config = dict(
    num_hidden_layers=10,
    routed_scale=1.0,
    router_z_loss=0.0001,
    init='uniform',
    init_std_down=0.00223,
    optimizer='adamw',
    beta1=0.9,
    train_tokens=434900000,
    dataset='wikipedia_en',
)
Below are experts of layer 7 (counted from 0) of a mixture-of-experts language model. Rows are named down (a neuron's output weights, with its number) and show model dimensions 256-511. Each number is 128 + 32 x the weight over its row's rms, rounded and kept within 0 to 255. Numbers have three digits each.
Before each expert's rows: "comes before" lists some tokens at least twice as common just after its tokens as in all text. This comes from a sample of Wikipedia text that the model never trained on. Tokens count by the router's weight.

# expert 14
comes before: " of", ",", " and", ".", " in", ".\n\n"
down0:135165099175074148102141117084153102158104101126158116138168073068092147137142135107115108159145189167118152137139124136084118132133088147158044135170132133117066140141127098172119170098103123124187179094148140062149164073120142121121105114194105081066117110090119149145093056125050098179178093106138084184115135100138149131123162147133067103115120153127143125130042179148134122108151125105118072138083013170151193165127124104127143161075186165094171141211065125149143155152140117132114179126087112115151130095105160140162114099139042215174098066138136121121101082158090101136140133178076156200098117111094136098102104154119092126106080152075168130092182085098143187108150108144142140115096162111130120095138092135092139161139111108097079182094124135137086085145111114
down1:130134088092118132159134106151128117135139137116092120163180125115166115093112109118124148123137121036128045129146114132145142251141083116177105173066077087177153197092112152131110000063132177136098040141132140114143154125118151136123191135129113092118179136092057102164149132119153125134132156167098130114101132139149141109109104087127135096145176101134152118095123178137161086115137186079134157070153148167121152154108144149123141129105174176123077128105161144103101135113061168124123100186138128094119095161142116137143135105130107095151115154108067125167123205141134187096108141198157159143135144147094113115088108081120133140105084097060105131159114120116164117060082152207130164114030114114107158174171153134129128128144131155149138136176117188165134173145156087
down2:158087106072125117119170122103179154140161216131129135159107127130124163120075072106144125103121129141204114133130096167124072001128133133149129085073069109126101208140136172170062244140089105168145106192101118135100125123130126117166162158174085091125114143148137064177113025144088145149181148140157116147115138127094132135147147082095089125180164135146130067116151099079122127107087107142116122142104117119146011144138100107157155146092141139138099179116150128176162150152164130138157174086131113079124167146089096115096129164115141120103155127114114133189149136120126059147189095103130141139132160184073146121141193137122160101110156159106065115109130192122120111088122152153103142115139130111095177126131138069169099153156188177117188151132131153118134147163179126

# expert 3
comes before: ",", " (", "\n", "'s", " was", " =\n\n"
down0:115140135139189161137075140181149138116095082131127116110151161139168063145135149136144085136102195132134153111142172178130125025162093140137130105042167150142168113097133100101066131088132094089144155135168160109112105078175101114131157139123151132143097136114143110135152117198103099081135078153086145078101156216130106102129090121181184116136121080072108117119096120161159134117133194104105087102153136153137102100146128154184142162099102146104143111056128103117122100124192109172146163155128161142108106181128180190106128119122107109161052150135147159103084071170166146157158114091121140135181049175160095078138118112174167107076090111183133119137136171142107117124106076095130077171157120201106125144110130140134138111171105175090150082134119149196153195110194157
down1:125117115128158156176111123145149146122188113198132128139130088100152169116105091058062065112062141059200096119094096132090148158078093088112161070182130150172191157097105107138058046111143129102119119135064152087182112113148119098131174215127165103160111132179139113114079082160156152136115119104145068107167084118154086147150132111138139086159159196117139155134107103195113086168157134101074180149110098137135147182133142125114161115147119153086102116110143175115139076141059123150165097145132114136214141129128153091111109137066105118149095118129105162085117093143163089090165131132115163103107082146173153120105122079147136175129132041106140077121135129143106116099092195094127134086083098145137147140080147123126143112147146133155146121159116145148166086111191110
down2:156149133176110172160122093132069198159117091162134108075184113096072197189134184163100084152155152180113140138052115100126158152153081108133132215110121131113171144144139132116088089100110146103144123156123099124099172138127136113175138130120093184142137180089093141105132109123141125105152125141152161120054147072099147186165172194164120090101133129106137137117118078076150095062078133129160107154111144193117211119137140153106102094133150174133116082153119129105091128135079141139162152124157103135124095082101076149148134100085057114227124080117122104165151098154092148141078091142071145159159123112154124141149148118051094074159102117187105093141109125128130092097057176103107125108072143151151127140103081141105122147161173147142091200087110098100108155115131116

# expert 5
comes before: " |", "0", "1", " |\n", "2", "3"
down0:198129091090182093149064110117167074118110137154148146110114063132152161135123107119149148161178104122167136155209168127147146121047141086138161112152157128085109093166173084090192108133156156195176111120117114175147109105134110080169108100138149176113164089144113144096085135126140150116162126108146078112139113147172083157165135118165089160137126092135095122186088125127111087133177084107157150135093160153087131133188096156097084136054151129106142137133118129065137120102111152142081182178115167109120163159189140084159128120122145201121104179100097122102133161124113114126151093142143111084201194128064130158079112074102156173186150167143142130127098124088094166107120164078196125100108126077116180157167071056181133126138124113160069171091109164072123112124139118
down1:059161131128138114118169155121135099102165098156150144134160130066170117100134143139118162151103117098154113123101123129122097135119117083111161124137159158180111118089126122150065124098104078141123150121090131103157127129154124113130160122188172097153119143109135112134106108179135143149137150153167163140143159089125115132094085169105133165084151165125117123135109141141108148059108093148187143116167118128160114112135153162110124166149147167103119104133105185120087114153117135163196188152168093071073065116088114149048162123113157100154130103127159130077173162149122131113125156176110187096125097107130159139170170122153172125119110141098145105165154181086171178163154146085156140135123104121141132088168128113112151149087067148162180081081148156134163069116123153
down2:185122126164143122157115134177118094093136129109173158176104153135177121137090090178135108160182096073211085125095140125152174149135087112095124053108140046117094112119105107047149152133101099137120104114048149121098092160111177134155096136160102107145115139177171112172075107255050147109134156085168141108134157162146110125119098135079120160125126161174078109092099153101130104121050095092131158068118148146090145097175158162186101110106119114085174130082108106087117119133131182113118171142102157141097121132122132133140130125180148138117130116152194118095095112147127175127152158121134126123159174128161116127155165115121135071145112098134128077100101158128161092161130097156099128078179135116127199149120131124128110116124121160128149183092098082203127160158118154

# expert 22
comes before: " to", " in", " by", " the", " a", " as"
down0:155119149123105109091138167122072140117142122148124120150176150123179195140110169172116129149136110178106128120065129129143106171123087141061064148131162129061112122066097106097086058131133145123147103103182142131166119140119145131138117099101122069133107059146124182105183123156118108079168147135115173180168144176119103157104108146114125135117098124116163095136060123096139194089163120133158128100116125129146144104074125139124097106156095083134077146167108133062104090056103113111024203139161092095190092111099168081154113149152105164171103131099113120155097110122093100110143119089101153169127131141142124142090099120191171124079093125141137163150105137184132132143166125089183162134103144138140166198150122135141062113143050139198143166104158147178135114121079135
down1:130147148155108103125127179105120135119137128113170151158103076138121162129080165155136112119133168085043068088073123130097137096157092173139102057177106140130084072120123173133101242122123111159067158113162113072140164098136182098099199146144116103105150095088161115149141148082096052078088215149097117160103149114101103198155091126117099139098109128191166160150254232156085104142129118145120149078094132130165137057111110159173095097113063137097119153056124127120080140121104136131132129150161147108156113152131119174126085120152144117177125162155097070146127126146118174129151144139162129157139185110119180128161130136131113168141135123141156145169159088108119161099111142179076101109095125108112152142149142105073138157099132127170135130177127115112107156108104101
down2:153152194125194151158121103140155129104104148130063136131111126199188161144111035118153160086150095149155142171156106140139152138189120093175143100146140093116131145146126144133170096095105071155158069171061079105155120133111083166124091182175085109093089133129133111111109114126160066138165104140136135153138104118163113145149110137123201125080118135080118139095149143118123130047160124113173201099115125146120083161078102125204156165169145086076127123151145084077116110109115127122134110115106127152068114147092089105137143124094091084141136059107174120134106168098120133138128109174148104111131160161154099051113137130123158086108165133073102125097136151118115106103101151084157116091098096148070128139177095148111055156130151140124148101151086169148094108151156149

# expert 17
comes before: " |", ",", ".", "\n", " (", ";"
down0:101086127069142136075109088187073174137157110112129132123154102139122087201151139099145083124085123134100134093141161178083105085075123099189122128120103090160116064117110107110134177090105082130198096139131130126124139088130094098139102146143126120137163089147126085075139068107213179100152152184130142130159144127200099172079143126152096147167131067149155109161081153106122082083152120119112144108115096047098129077102152136129119178064228147091124165171112139101179143151183088150096161123132094178110116158074139099086138133128124145111122148103162142174110170133082110114121113073143108135160189092129153159096093105129171140164122118097129107175112136076126148152079104143105187134111142135157145140174111146171167083053145115205163160139173116104127166129155233
down1:128129142135160200096116147090095119161095177133109114124095102147165151126136099110113151108134147132174114164120147139125031084088128168086117136138124124122134183147191150137116255164118098082145163135128084036143162123118159125156141104149139083139158130095170121130128126095144104167172052142116132178082159084090096135171137078100147186112128138157163091095172112090124103147159090145110132121120125158185109143142193137172146134129095081099094138148123153131097124050096133163118156132107097053103125140066121158113140150177133162179110096155120113129092179141169091073155139151109152108094140102116205155158159133161103053110167179143164180119123108131093106067166217160091136120154208117091113074111154141129070105129155168138118066187161200128094130112132163
down2:129181163168110078160138108111166138105162119132184122136132119129133113080143100151152145093105148126153136123215180087154090131134166105081105127131146098102103154143066139170058178112083163089068141100165089144169108076131101121105103078113092169154108149110164113152084118080104100172113163165130147121109149123118120104103190153108117126093131095151154180101093164131152112154190094091142123129167132109109097102116108090151162112137109153086130140220153182217159150165074151139186089085160149111099148132164145207114090093126181120127168115157198137112114070177102062176145084164120139133085138186102168109118121111127114163142159100089086100111108092161076098130163197147143113164146100151125082084093144184119088074165129166125194125127145152139127139105119156

# expert 10
comes before: "19", "20", " |", ".", "%", "18"
down0:159126084126180130076091070169114100149121148108198147155136111123141135137159097116134117155112116124087142072101083104117147141045156144107141104068140125119117121094153149098114124140104158110205118074144146171121142074105140107123152112165105139166132134145124112153118105169136086054091077107141186156074127117174119088091192158140198103160180081166102158154154116179142168120083080181153117072151126171141164152105133110081102150121086145100129129105133106094137182119155175182111123142104123078132119145107162127076154136148136063127152086150173145177124124089108073080141130133121130139131105127170124135140111127112181104096092124126103077118122186141073169050134126038146164066060097153139061130074120131099154168112106147093129142111137154135161109110132112
down1:158084141112119075128117126125156121146143109127159105146106154066146110135131108114134137154081132131093172141110151131102170190166175128159152207095126045156159143110168102191139018071221116139135138123135118092136153179167134125098095123047103177062097144115106166112127178141146143106105121061166165133151156158168119151099134128164148115141113118144176074143121180106135143123101192170192095121135047078126120147165159118164132106143156150155138153136142125154153116107150089054140108142175173184129161132084120125095107180162152132166075105096109161121194181174077110132124119068096119089173121158163135116116138148085075149102171115186127157143175123132021110108146167134123160139125095158157150108126176133099087054104123088104147134104127125107146101089093149
down2:117100126143145142142172139143166131149184125105128125075162136132120074106057122163183160133130150094025168101140103112153156117129149090132131079098138181159092130172166177187091188129116090141128151125083102136147158145115059144109106129166163086072157162164126109125163091142166154102105142137099156118137119086174095129104134100114107164175110073163179135130099102112144166151183144100151141089145128138170148094092158156149124057169122148133154119107172150178209102127185052115143165120112133154181105076176119165171128067083135155119117111129127137149156120127134115081086139163119122154151115131137120151152114157199185142111103174126095187155135147161091098132145083143111131108084171081154114111121129150149137131150177115135110129113143160179095124153140139